config.yaml
n_layer: 10
n_experts: 48
activation: "swiglu"
moe_layers: [1, 2, 3, 4, 5, 6, 7, 8, 9]
routed_scale: 1.0
balance_bias: false
vocab_size: 32768
norm: "rmsnorm"
norm_eps: 1e-06
beta1: 0.95
grad_clip: 1.0
seq_len: 512
Below are experts of layer 7 (counted from 0) of a mixture-of-experts language model. Rows are named down (a neuron's output weights, with its number) and show model dimensions 0-63. Each number is 200 + 30 x the weight over its row's rms, rounded and kept within 0 to 999.
Before each expert's rows: a language model's description of what the expert responds to. This comes from a sample of Wikipedia text that the model never trained on.

# expert 41
First letter or letter cluster starting a word split into pieces, often capitals after quotes or line breaks, e.g. T-oe, St-ottlemeyer, Bl-ending.
down0,244,211,200,156,172,224,231,205,267,246,220,168,228,229,223,131,192,243,201,244,211,186,173,206,223,192,218,197,143,213,187,190,233,184,165,174,197,204,193,213,209,172,176,228,218,195,201,217,207,157,200,216,145,186,222,153,181,178,177,217,223,182,148,143
down1,210,202,223,172,140,160,171,207,187,202,187,225,201,251,182,215,199,200,165,182,193,155,204,200,172,174,190,205,126,220,167,175,197,235,204,253,212,244,145,244,164,204,206,180,168,164,266,183,198,183,150,210,205,159,189,236,222,180,166,219,195,189,187,204
down2,260,176,190,208,233,172,199,222,222,195,186,177,222,226,184,184,181,187,238,135,213,184,183,200,240,145,226,196,221,222,268,220,202,163,178,226,204,198,145,153,205,182,248,169,208,231,145,196,156,236,176,209,133,235,202,226,203,188,182,202,241,178,146,228
down3,190,199,260,218,186,296,204,220,275,176,256,186,213,192,214,204,211,221,216,199,260,215,201,176,163,145,263,202,184,177,128,266,218,242,206,149,155,256,220,191,186,143,162,172,192,247,269,230,172,220,164,205,213,178,188,209,166,197,201,174,228,254,250,266
down4,225,210,128,194,187,182,243,222,137,168,208,163,150,194,180,178,213,198,211,225,174,141,163,177,250,164,161,200,185,200,199,236,243,231,192,175,194,198,210,190,192,217,208,205,188,199,201,244,188,181,246,216,221,202,154,156,164,225,193,212,171,224,186,193
down5,163,159,158,231,211,203,204,216,192,194,185,224,207,210,236,242,178,190,186,251,188,122,184,222,264,173,231,188,257,231,207,198,210,228,239,165,223,222,209,235,156,136,217,175,170,242,211,197,188,201,170,169,171,181,187,213,257,234,199,179,182,204,215,175
down6,236,186,236,201,213,179,222,182,231,232,205,199,177,161,243,196,262,204,217,231,229,213,164,167,171,196,194,215,210,222,231,179,206,240,187,187,180,184,232,189,179,228,207,227,152,173,176,207,158,177,183,123,173,225,210,228,177,220,250,271,191,116,172,183
down7,207,236,234,211,154,238,198,171,211,210,161,179,181,227,241,227,209,172,193,109,185,196,207,208,165,186,191,195,188,185,192,188,151,179,211,183,169,221,236,210,227,207,199,266,180,204,247,176,205,217,253,216,201,159,149,221,238,200,125,235,228,217,153,237
down8,215,276,255,210,184,191,181,189,165,268,188,169,213,221,209,162,175,212,209,239,216,242,203,195,205,220,208,214,169,191,130,175,210,193,198,207,213,180,232,233,192,220,208,194,186,194,201,227,178,167,200,243,170,262,214,249,193,171,227,130,211,148,229,226
down9,181,181,211,184,177,204,212,183,194,200,208,189,237,230,161,132,146,222,151,224,196,229,169,213,222,207,242,206,198,212,173,170,190,200,125,184,211,140,139,203,216,208,218,158,225,168,171,191,211,256,186,202,192,244,210,179,188,202,195,230,185,235,194,219
down10,163,225,190,209,157,238,165,147,257,169,199,211,229,204,212,238,217,257,180,214,191,160,184,195,255,223,194,236,207,194,186,193,177,230,187,163,176,198,196,186,161,211,173,213,125,201,221,191,236,207,225,152,211,184,170,168,130,203,208,162,213,181,207,215
down11,188,189,231,180,208,200,215,215,211,230,213,219,203,208,230,258,195,172,175,125,167,247,190,160,130,199,218,141,195,197,169,194,211,185,280,206,181,209,190,202,164,167,175,180,149,197,145,178,202,193,221,262,201,165,227,191,253,218,171,252,214,215,201,189
down12,245,209,228,189,255,249,172,191,238,212,170,169,174,180,180,180,233,165,182,191,231,169,182,235,154,206,181,187,221,174,185,178,165,189,222,235,262,274,110,200,205,151,211,208,144,185,213,173,184,182,223,165,215,206,223,164,156,116,255,178,199,200,161,188
down13,238,220,174,205,156,272,215,197,183,214,216,193,258,249,205,153,230,211,224,208,193,188,177,195,180,176,233,170,240,176,186,189,213,148,206,195,211,206,186,212,204,199,201,210,213,215,167,157,226,209,185,143,206,168,169,216,223,239,212,159,150,245,278,220
down14,200,204,190,195,203,151,305,186,204,199,155,200,187,151,211,173,202,217,196,218,233,195,230,228,232,216,182,196,221,248,198,149,248,144,218,218,189,181,174,229,222,230,228,197,183,151,176,293,160,178,190,190,204,221,187,189,237,180,207,209,228,245,199,152
down15,197,172,238,205,215,216,201,175,208,247,218,191,220,137,169,201,181,206,214,187,170,156,211,192,236,224,182,184,211,173,222,175,173,233,242,215,210,161,195,228,204,194,225,198,190,260,195,162,170,212,244,162,214,200,204,196,183,239,200,220,190,178,247,188

# expert 26
Inner stems of Latinate abstract words in explanatory prose, e.g. innumerable, communicative, enactment, and "See" after heading markers.
down0,211,213,191,200,188,232,187,160,156,268,113,163,235,176,219,153,214,146,213,144,238,183,245,241,179,160,214,252,220,219,191,189,202,234,200,205,175,231,168,163,184,192,203,219,194,258,188,156,179,180,251,190,245,223,186,181,161,229,219,227,185,200,207,182
down1,244,173,134,176,235,221,165,213,223,167,182,218,190,198,214,175,259,201,168,215,164,239,167,215,195,196,205,161,158,253,169,227,182,189,245,166,166,213,212,265,189,234,147,181,196,221,206,197,194,238,202,188,165,207,207,180,214,190,246,186,151,270,240,193
down2,211,193,220,199,261,216,212,218,199,209,182,174,175,222,210,193,211,168,200,160,181,229,215,159,159,237,152,232,163,207,210,209,138,210,165,173,191,161,159,240,230,274,173,174,232,155,290,177,214,184,212,269,176,184,179,150,192,173,214,230,191,172,220,170
down3,206,215,240,229,210,243,201,183,179,236,188,202,224,174,187,181,182,223,204,173,168,193,193,149,230,151,202,265,215,147,184,258,200,146,199,214,185,229,254,231,202,190,232,240,192,176,166,216,204,179,201,170,222,260,253,177,173,147,213,271,210,186,187,224
down4,252,201,181,175,218,221,179,201,236,197,224,178,198,232,137,189,247,245,193,169,160,178,171,235,209,229,239,200,197,198,193,199,218,201,230,153,203,205,167,159,169,239,218,198,233,200,207,172,224,188,187,156,227,189,201,239,227,209,200,215,243,224,222,253
down5,223,209,249,207,168,173,220,176,156,213,186,232,253,194,202,267,137,171,210,198,197,177,181,144,154,204,211,188,191,170,204,223,221,189,181,196,177,184,192,188,184,164,219,245,176,165,165,212,245,187,215,237,194,194,266,210,173,153,215,194,223,201,272,197
down6,199,245,263,180,182,216,224,235,168,162,226,260,209,169,224,200,187,289,120,173,201,195,216,201,213,231,193,194,201,184,228,193,232,185,159,235,182,142,227,195,210,190,210,149,219,139,172,199,209,163,224,257,179,188,184,220,145,240,223,228,233,160,230,177
down7,203,149,227,198,259,219,185,228,173,221,212,204,163,194,209,223,243,161,168,300,222,195,188,185,147,218,167,198,155,204,231,249,131,204,196,176,236,171,227,177,216,152,156,198,189,227,196,165,189,199,166,172,168,211,170,185,157,188,217,221,228,150,205,237
down8,202,210,237,126,190,209,180,242,239,202,206,246,208,185,192,210,186,199,226,166,188,193,136,214,269,185,224,174,208,216,204,189,162,137,155,181,189,180,235,230,230,176,206,176,163,178,194,220,222,157,235,169,177,232,202,193,180,175,226,221,175,242,162,212
down9,197,245,257,224,198,190,244,185,200,221,175,137,200,230,215,165,184,209,177,202,145,253,133,218,219,235,194,214,178,158,188,191,187,208,155,195,188,238,107,222,197,239,168,143,191,164,236,174,158,195,213,212,212,237,105,152,175,246,220,170,209,184,217,238
down10,141,218,185,206,185,230,222,203,171,225,138,205,175,210,207,191,221,206,193,197,166,165,177,123,162,221,175,194,194,149,225,204,197,266,232,205,199,199,212,191,233,200,226,227,179,206,194,168,181,232,171,185,179,194,208,199,251,220,205,188,232,164,192,107
down11,217,202,209,218,187,178,176,224,175,197,197,195,209,185,214,218,226,183,244,185,187,235,183,183,183,215,190,197,172,195,192,185,208,185,179,236,212,225,241,171,154,199,201,184,213,170,220,203,156,245,191,208,210,163,235,197,169,271,163,155,183,119,200,160
down12,220,194,262,141,208,166,237,180,235,190,203,195,187,224,166,196,196,173,187,192,206,213,274,217,213,207,191,171,179,181,195,219,231,193,182,186,166,242,231,207,145,213,175,179,198,152,248,218,234,190,209,226,231,156,224,209,249,222,144,194,122,233,176,162
down13,164,216,144,151,221,209,207,225,159,183,192,235,208,251,222,179,219,234,179,192,193,177,204,201,157,211,162,193,192,179,260,153,196,186,156,198,189,121,152,198,212,209,241,161,183,210,196,134,219,182,214,190,219,161,233,211,221,201,265,179,197,185,174,191
down14,159,188,177,170,188,168,242,209,192,237,241,159,261,135,163,195,206,225,209,194,240,178,212,186,225,199,206,226,253,269,172,223,228,200,185,176,201,196,188,170,181,158,183,217,237,227,200,171,188,269,223,210,246,209,194,193,239,211,219,204,184,185,211,216
down15,190,235,169,182,173,223,192,175,270,175,208,267,240,180,184,240,156,193,176,182,152,194,224,197,252,214,202,187,196,173,272,144,217,175,192,137,220,209,211,245,202,210,143,220,233,204,210,273,138,260,181,190,228,144,203,237,231,206,195,190,221,241,165,229

# expert 18
Capital initials starting names or words and inner pieces of biological Latin or technical words, e.g. carapace, Zonogobius, -idae.
down0,187,184,259,172,165,212,229,223,207,247,219,245,211,238,199,235,256,206,204,232,210,225,217,206,186,208,214,158,231,161,192,273,230,195,221,177,187,262,158,197,226,195,206,260,178,203,167,159,167,214,148,214,224,201,206,150,263,197,251,178,170,164,188,225
down1,189,206,211,219,150,258,212,200,170,248,189,228,190,243,175,205,201,221,177,176,198,226,230,233,235,237,174,186,176,230,195,199,183,211,220,189,232,211,200,244,199,173,256,219,173,228,257,197,207,257,247,202,176,193,263,179,178,187,179,263,174,227,210,211
down2,132,190,218,266,193,201,218,219,179,231,225,212,155,174,191,184,238,204,219,201,241,192,228,166,196,219,170,199,204,239,193,229,223,234,184,245,209,224,143,213,174,187,226,179,175,220,189,258,248,240,199,279,228,180,203,168,226,170,241,202,180,201,183,252
down3,225,173,213,187,228,235,200,198,189,227,173,215,204,233,178,178,177,222,188,147,153,213,267,228,242,184,190,182,272,201,185,237,231,129,191,134,174,225,206,168,176,178,214,211,180,222,203,211,203,191,186,193,232,233,157,173,201,192,208,207,217,164,182,212
down4,235,196,202,147,154,199,252,188,162,181,204,184,182,200,216,169,188,238,186,198,205,196,210,199,231,224,207,233,218,164,166,198,185,226,120,160,167,215,190,184,158,198,155,154,203,186,192,185,262,230,219,223,192,216,198,180,189,252,186,229,245,159,161,269
down5,234,224,223,220,207,212,195,205,260,182,218,168,181,201,139,166,202,217,204,210,220,180,206,174,264,200,230,172,195,261,202,163,209,187,206,189,202,201,219,218,213,177,204,161,175,213,203,211,202,212,213,166,179,203,248,230,230,177,206,156,196,164,199,242
down6,170,204,217,173,180,204,210,169,231,153,201,216,158,187,209,236,203,183,208,224,197,175,158,101,175,236,143,181,161,238,169,197,221,155,186,172,150,189,201,228,195,159,186,196,196,217,219,170,195,242,197,209,217,194,191,174,244,248,200,185,222,225,239,179
down7,231,213,202,207,244,224,220,193,216,220,177,242,254,200,166,205,220,196,203,208,230,215,216,208,211,189,209,212,222,188,157,161,235,198,183,217,225,167,187,146,209,204,207,195,233,204,165,196,226,257,198,209,191,199,193,191,228,218,220,151,174,197,230,191
down8,204,228,236,193,214,200,148,164,194,153,206,186,217,164,192,149,230,243,196,232,233,244,180,165,138,178,215,182,234,204,213,227,203,187,229,177,204,247,216,195,257,161,212,168,218,229,254,158,167,164,181,196,281,194,162,207,218,229,201,179,224,184,230,208
down9,206,173,194,205,191,225,192,233,249,179,196,186,153,210,213,197,165,198,162,182,219,193,203,220,184,209,181,137,246,176,188,199,196,204,177,219,225,192,167,264,190,241,245,222,201,180,203,242,137,208,184,179,167,204,225,242,238,232,210,180,190,191,174,224
down10,209,215,246,172,185,187,242,231,215,218,210,210,186,207,216,164,169,165,238,163,191,178,177,200,222,162,194,184,180,225,253,159,224,175,197,196,198,240,154,165,195,181,262,183,215,205,160,202,189,240,267,179,145,152,225,185,193,175,176,174,220,177,190,212
down11,184,152,220,219,187,162,235,216,185,206,192,134,163,195,184,176,178,233,233,163,183,154,201,156,155,181,197,230,279,198,169,184,193,248,177,194,205,243,206,241,206,210,176,187,202,153,271,173,218,180,232,176,210,159,206,172,157,164,207,222,161,185,195,201
down12,210,161,199,97,210,221,194,226,207,178,221,208,207,163,181,214,179,170,219,253,218,200,173,235,197,226,201,205,182,239,205,190,130,153,221,191,196,216,150,212,241,211,155,260,215,233,212,211,181,166,211,228,183,220,176,201,169,227,245,197,191,224,169,196
down13,175,188,193,150,239,166,163,246,196,200,125,209,189,237,174,219,215,196,181,172,186,189,247,209,215,226,175,183,128,156,213,193,196,110,221,182,208,204,182,229,229,191,139,139,168,165,168,186,221,181,199,240,236,215,238,175,206,167,197,217,193,150,202,251
down14,252,171,220,186,196,198,205,135,231,156,222,230,168,220,201,215,264,213,205,196,177,124,236,137,228,239,242,237,143,181,197,228,170,171,205,190,208,243,199,185,184,209,237,221,183,232,239,185,200,176,219,193,214,207,221,182,150,230,200,199,231,205,224,204
down15,234,173,238,179,195,219,218,195,208,193,251,180,215,225,223,233,218,220,233,167,178,148,191,220,232,256,226,205,134,222,239,143,175,205,231,220,214,192,165,197,219,177,169,236,181,205,187,166,199,263,187,212,265,193,188,229,222,199,198,212,218,184,136,193

# expert 14
Short word pieces inside foreign surnames and place names, often Hungarian, Nordic or Slavic, e.g. Esztergomi, Birgé, Halvorsen.
down0,190,233,208,142,155,173,201,205,192,227,154,207,208,179,256,286,150,170,212,233,188,194,231,185,176,160,186,202,234,228,227,242,194,206,184,237,221,189,130,189,212,239,213,180,189,229,198,155,161,245,180,225,193,215,209,170,203,219,223,158,165,218,228,154
down1,210,146,185,176,215,190,206,180,223,184,184,234,190,264,252,162,213,252,195,157,147,201,248,168,193,210,195,223,176,205,173,127,241,233,210,204,205,175,232,198,218,212,156,260,198,149,214,206,220,157,211,180,187,176,175,220,219,214,166,214,210,185,221,248
down2,226,186,220,196,175,156,208,237,174,175,169,193,174,197,234,242,207,226,159,265,213,224,183,169,210,191,175,208,190,174,233,222,192,187,165,197,187,183,175,248,194,206,203,203,222,194,186,209,198,235,211,211,237,159,223,195,179,194,209,221,198,215,187,206
down3,224,227,219,188,169,229,224,227,189,179,145,169,224,222,257,209,212,207,237,190,186,164,216,199,213,218,170,167,192,187,262,184,186,229,190,202,239,182,192,173,160,246,204,163,189,188,285,185,208,185,153,242,240,184,190,213,146,183,226,199,193,184,178,248
down4,188,229,277,223,241,177,201,195,213,228,154,219,229,178,213,233,198,187,156,251,149,219,219,200,217,235,213,210,187,143,183,197,182,272,198,179,154,183,207,210,156,188,208,208,175,205,193,215,211,208,223,180,167,133,194,171,199,193,176,202,190,217,140,171
down5,186,189,125,195,193,223,251,184,237,209,256,192,235,243,210,226,201,217,176,216,173,203,197,173,204,276,172,221,206,205,224,189,221,146,196,160,164,169,157,234,153,165,238,257,218,222,206,217,202,230,238,161,236,188,208,203,200,189,180,181,203,220,160,214
down6,169,172,217,226,206,138,108,271,274,256,239,175,210,180,174,172,140,202,222,190,196,216,191,152,204,152,183,207,147,216,228,149,226,236,220,186,200,209,154,190,248,244,214,193,225,178,167,157,227,160,170,188,201,210,216,221,246,224,143,222,192,188,225,164
down7,149,214,246,254,170,182,205,205,205,179,217,216,278,172,232,225,225,171,146,168,97,146,177,179,231,214,221,201,191,161,202,185,196,184,253,203,218,232,202,251,205,195,215,242,219,199,212,170,228,185,202,160,213,197,176,144,244,236,240,197,202,191,178,216
down8,184,211,175,158,191,195,157,235,201,252,234,199,130,195,154,190,211,225,171,174,239,187,191,190,188,180,182,192,224,219,215,224,140,253,252,206,181,226,225,145,128,210,181,155,216,201,197,157,192,152,203,185,190,191,201,134,191,231,225,181,222,194,223,163
down9,172,143,186,200,203,170,169,189,219,188,228,198,213,180,199,183,221,173,230,129,205,205,181,138,160,177,204,246,210,238,156,144,176,176,220,193,163,191,203,216,196,240,183,170,172,225,204,183,202,132,261,244,171,145,181,155,228,156,198,198,198,221,257,196
down10,203,193,203,187,214,195,221,194,247,201,161,202,198,178,170,233,170,227,213,172,173,211,223,234,217,215,185,228,189,151,223,232,240,211,248,215,193,201,188,196,172,235,133,219,219,231,191,229,168,222,197,178,200,138,228,195,177,214,193,213,215,164,179,179
down11,199,177,184,195,206,212,217,197,183,170,186,184,195,160,165,192,191,190,206,163,190,197,165,155,155,153,198,196,207,185,197,229,205,273,239,234,227,159,228,203,217,187,268,233,224,237,192,171,186,205,186,154,200,222,186,173,188,156,256,228,246,217,153,245
down12,224,252,235,179,195,196,214,237,213,172,212,190,197,215,189,151,184,195,188,186,205,212,185,235,260,212,167,206,190,165,156,233,189,277,181,226,199,177,242,237,195,157,210,199,213,184,219,226,205,245,192,219,209,200,183,197,176,271,239,184,177,228,213,182
down13,180,246,131,170,134,198,212,254,284,206,230,225,181,220,255,216,242,141,222,162,166,202,193,173,223,177,167,224,202,185,245,221,179,195,200,207,187,265,219,185,228,201,156,173,263,175,167,183,214,166,171,176,206,192,189,191,182,207,147,212,171,166,200,249
down14,220,203,215,176,205,221,266,199,246,212,173,198,169,182,179,141,216,216,157,178,211,183,149,230,142,160,227,212,227,223,193,194,218,220,200,180,222,160,219,230,191,213,296,211,200,195,242,206,208,190,228,177,179,215,213,204,241,187,204,212,239,226,172,203
down15,202,213,185,241,250,227,154,176,192,156,173,210,173,216,175,112,228,225,189,236,205,227,191,152,207,182,201,192,209,171,223,198,208,167,179,164,241,152,192,223,169,226,184,186,163,202,164,223,172,183,212,213,202,220,214,241,210,239,177,209,189,209,240,173

# expert 35
Syllable pieces inside Indian, Arabic, Bengali, Korean and Chinese names, such as Rang-araj-an, Bang-la, Dong, Muhammad, Sri.
down0,227,147,230,172,214,198,220,180,252,215,137,214,190,215,213,185,222,208,198,171,201,216,230,175,209,269,190,227,195,191,130,209,188,224,210,194,180,233,184,231,214,235,183,230,189,211,226,185,224,249,217,183,145,235,205,218,236,172,204,221,175,173,200,187
down1,221,194,186,176,170,196,233,212,183,188,156,194,165,183,198,168,186,223,207,187,226,163,194,150,168,198,214,251,200,185,212,221,226,204,170,232,206,242,207,196,211,235,202,198,181,195,249,197,195,215,255,243,218,228,229,200,201,220,226,213,171,197,209,192
down2,151,198,134,198,161,219,228,192,224,189,239,217,184,241,191,141,245,233,158,235,200,190,188,196,186,177,248,174,210,208,208,222,175,239,238,187,167,179,182,176,250,212,233,217,221,219,212,195,218,211,234,137,257,191,182,195,190,198,238,190,180,195,138,189
down3,208,173,159,186,247,168,217,196,241,163,207,241,180,208,194,192,191,220,193,197,179,167,284,158,140,215,225,183,203,201,164,184,179,233,180,233,241,176,178,224,243,139,223,218,173,210,202,215,199,223,200,201,222,244,214,199,238,187,212,187,151,153,191,182
down4,178,166,154,273,194,217,170,232,204,170,188,222,198,203,179,215,201,198,160,191,238,166,218,136,202,184,193,141,259,200,237,193,165,173,225,205,177,210,183,164,208,185,180,142,258,197,214,217,220,189,194,184,227,216,166,184,236,145,148,215,171,155,179,182
down5,197,214,157,163,193,204,223,203,218,136,176,222,255,179,186,225,170,196,230,231,202,272,194,213,217,241,184,242,220,221,189,185,185,172,246,193,154,178,204,203,237,214,235,199,221,175,243,230,246,254,250,220,190,207,224,200,209,159,269,174,189,197,222,155
down6,213,192,194,220,203,212,164,202,250,219,235,192,158,213,262,213,214,169,133,230,262,139,183,247,254,218,202,172,174,217,211,197,212,207,173,266,269,202,186,242,155,173,248,151,177,255,196,229,179,172,217,228,213,204,232,192,246,111,174,180,168,172,225,129
down7,205,245,197,130,189,186,188,206,179,230,224,183,212,211,168,231,229,181,166,164,202,220,178,224,180,197,184,213,207,217,208,165,253,168,194,220,195,222,200,185,192,201,207,202,232,201,169,187,195,222,225,169,194,229,220,157,255,230,244,185,171,220,263,198
down8,212,232,244,266,176,198,254,219,206,231,187,208,212,188,203,214,236,211,148,259,205,182,205,222,222,159,209,131,212,161,213,212,204,132,188,165,217,214,119,205,209,182,232,181,198,209,118,204,229,206,269,186,195,150,220,209,193,230,183,168,241,174,232,194
down9,231,227,186,211,138,201,199,206,200,240,247,189,206,191,142,170,253,160,199,202,209,235,218,207,188,196,169,191,209,182,202,212,183,220,215,173,140,201,175,195,238,227,192,190,177,281,213,160,163,226,196,227,204,236,171,190,157,244,209,212,200,182,269,208
down10,235,185,180,190,166,153,175,166,164,206,261,218,166,257,206,224,292,245,240,245,233,233,218,228,186,190,194,166,249,213,264,195,237,194,202,227,196,229,134,240,218,207,192,183,166,225,180,199,264,144,242,150,186,185,233,216,190,238,142,193,201,220,158,213
down11,218,206,260,192,202,188,183,231,212,187,216,193,160,150,138,216,166,194,197,202,212,222,205,218,194,224,202,145,202,162,233,222,166,199,179,201,224,193,232,168,227,105,146,195,177,208,176,207,206,269,189,126,187,195,180,207,229,229,180,157,238,220,211,263
down12,180,213,204,234,274,158,221,107,207,189,211,173,226,273,190,210,180,213,222,153,241,220,253,224,223,234,227,223,166,239,220,184,231,220,184,168,215,258,164,147,203,214,261,164,219,188,216,150,215,220,173,220,209,217,200,175,173,217,167,228,245,240,211,198
down13,167,169,222,213,150,217,229,172,203,162,225,239,183,166,207,206,204,232,173,130,186,174,200,239,214,223,188,254,211,147,139,188,219,250,164,151,164,219,214,235,187,236,206,203,135,147,256,201,213,173,196,196,240,235,204,175,146,197,224,232,266,193,144,236
down14,157,214,232,213,241,190,209,205,188,166,191,169,246,202,197,220,192,189,191,221,215,216,200,246,121,197,179,200,214,172,208,158,198,274,200,212,168,191,247,177,251,229,198,181,165,146,200,238,218,180,215,205,218,202,223,190,175,156,219,147,235,213,193,186
down15,183,186,190,188,166,188,197,242,155,235,166,194,223,209,153,170,299,198,208,233,185,211,225,284,220,161,236,198,183,187,170,190,226,168,224,198,178,202,171,167,216,238,208,211,213,163,195,149,185,167,181,217,191,165,209,179,187,183,177,218,174,185,195,244

# expert 31
Short lowercase word-initial pieces and apostrophes, often in French, German or Latin text, such as de, d', l', qu(oined), o(men).
down0,190,198,194,168,189,202,153,201,196,175,224,183,284,174,192,175,240,176,136,205,177,213,228,245,214,210,232,235,170,216,180,215,162,246,205,156,209,181,189,217,171,175,210,152,200,201,174,238,207,198,204,178,215,185,226,223,186,163,182,224,124,208,279,179
down1,219,157,229,161,190,166,173,196,192,207,214,202,203,239,230,198,144,200,192,210,196,253,250,236,251,230,224,256,158,198,183,178,266,116,215,206,162,253,201,237,141,190,229,187,216,227,202,148,235,207,191,244,203,197,207,223,258,157,162,199,199,215,216,207
down2,190,240,231,157,165,206,148,164,206,221,228,204,186,217,146,277,188,206,173,220,209,192,188,189,174,145,168,196,239,221,199,178,235,199,221,169,207,211,195,192,238,189,214,203,267,161,239,251,208,161,185,186,229,201,235,124,178,240,174,184,228,198,154,182
down3,234,250,165,175,190,212,132,200,231,211,258,134,207,200,190,178,171,202,229,162,200,168,275,214,182,195,207,217,156,146,212,182,250,224,219,173,195,226,213,171,206,177,162,144,171,191,141,223,222,203,250,145,235,192,176,164,196,204,214,246,229,154,173,212
down4,220,197,195,224,221,188,160,233,189,208,257,185,242,216,237,249,239,227,255,211,226,172,161,225,201,224,196,182,124,175,169,183,185,230,219,206,224,157,163,142,215,215,235,160,170,198,216,147,180,168,199,216,206,183,189,196,184,228,179,210,195,182,204,208
down5,213,219,195,163,167,248,204,203,215,232,211,209,155,249,264,210,156,182,172,183,170,170,222,182,206,209,192,171,212,245,192,229,207,233,156,185,181,241,195,190,186,208,131,253,191,243,149,197,189,207,245,211,176,255,156,205,180,194,232,219,192,161,193,200
down6,203,168,267,187,258,220,212,209,162,187,232,198,206,155,231,152,218,152,145,238,199,212,190,166,207,215,162,173,183,201,243,221,167,159,201,170,167,226,212,190,200,218,184,217,154,182,176,248,203,200,224,215,194,163,167,173,209,207,175,233,280,179,228,134
down7,162,212,159,201,202,198,187,203,174,242,178,198,136,219,205,193,175,174,218,193,248,212,203,202,180,189,82,178,187,196,205,205,224,230,218,198,185,248,228,221,209,205,205,203,186,238,153,154,155,223,196,237,221,221,178,233,216,203,180,222,260,190,191,155
down8,219,201,223,143,189,244,174,157,179,186,211,151,191,195,176,180,279,165,202,256,169,202,183,169,211,195,178,196,205,198,191,208,227,172,249,186,149,204,190,196,177,215,251,185,227,171,240,220,189,202,206,152,257,239,251,207,200,205,208,208,227,168,278,212
down9,209,161,231,164,253,235,217,171,202,192,227,197,215,197,205,177,181,228,233,180,194,242,204,147,197,207,223,241,176,182,241,239,223,225,200,228,237,185,174,164,229,213,174,225,124,229,206,181,199,209,232,208,238,182,131,220,236,207,217,212,194,202,183,117
down10,259,227,177,242,222,196,207,211,171,214,162,191,221,197,197,228,92,209,203,212,128,210,177,206,221,192,206,196,214,204,172,238,197,251,183,158,184,161,213,138,176,261,163,204,163,280,205,204,161,191,167,244,217,223,222,204,161,204,182,139,232,222,243,214
down11,192,135,215,229,210,240,156,211,233,166,172,202,215,202,189,201,224,191,178,204,191,248,203,175,177,188,234,169,206,185,202,199,215,167,222,159,239,173,246,179,185,208,228,173,183,253,203,208,237,198,190,217,171,198,214,228,207,247,167,157,160,177,208,146
down12,152,187,192,197,220,217,156,212,192,190,222,164,195,245,250,245,214,215,228,266,207,182,194,210,223,176,198,232,203,204,204,192,218,193,139,204,233,241,252,178,181,191,177,244,208,259,205,274,227,197,183,211,192,200,155,215,127,179,225,200,174,188,196,218
down13,248,212,180,191,219,179,234,205,240,214,220,208,169,230,220,247,212,226,249,181,119,150,217,205,239,181,184,197,185,219,172,204,198,235,154,270,171,193,242,193,199,207,188,192,204,234,177,196,232,196,201,187,187,188,221,214,281,198,203,147,152,230,211,195
down14,193,241,187,175,264,227,193,230,214,209,231,195,169,195,218,234,162,196,206,160,231,186,231,154,224,147,241,210,221,182,234,198,209,184,188,171,164,221,195,256,239,214,184,211,217,175,193,228,215,220,180,193,206,227,192,191,213,181,185,191,207,151,194,190
down15,167,228,180,212,223,218,170,182,201,236,175,196,241,189,140,193,205,213,206,145,239,187,152,206,204,179,169,235,192,201,184,194,177,179,257,236,167,211,212,161,144,207,217,199,198,182,200,207,216,204,181,145,178,222,203,181,189,185,197,152,208,216,178,189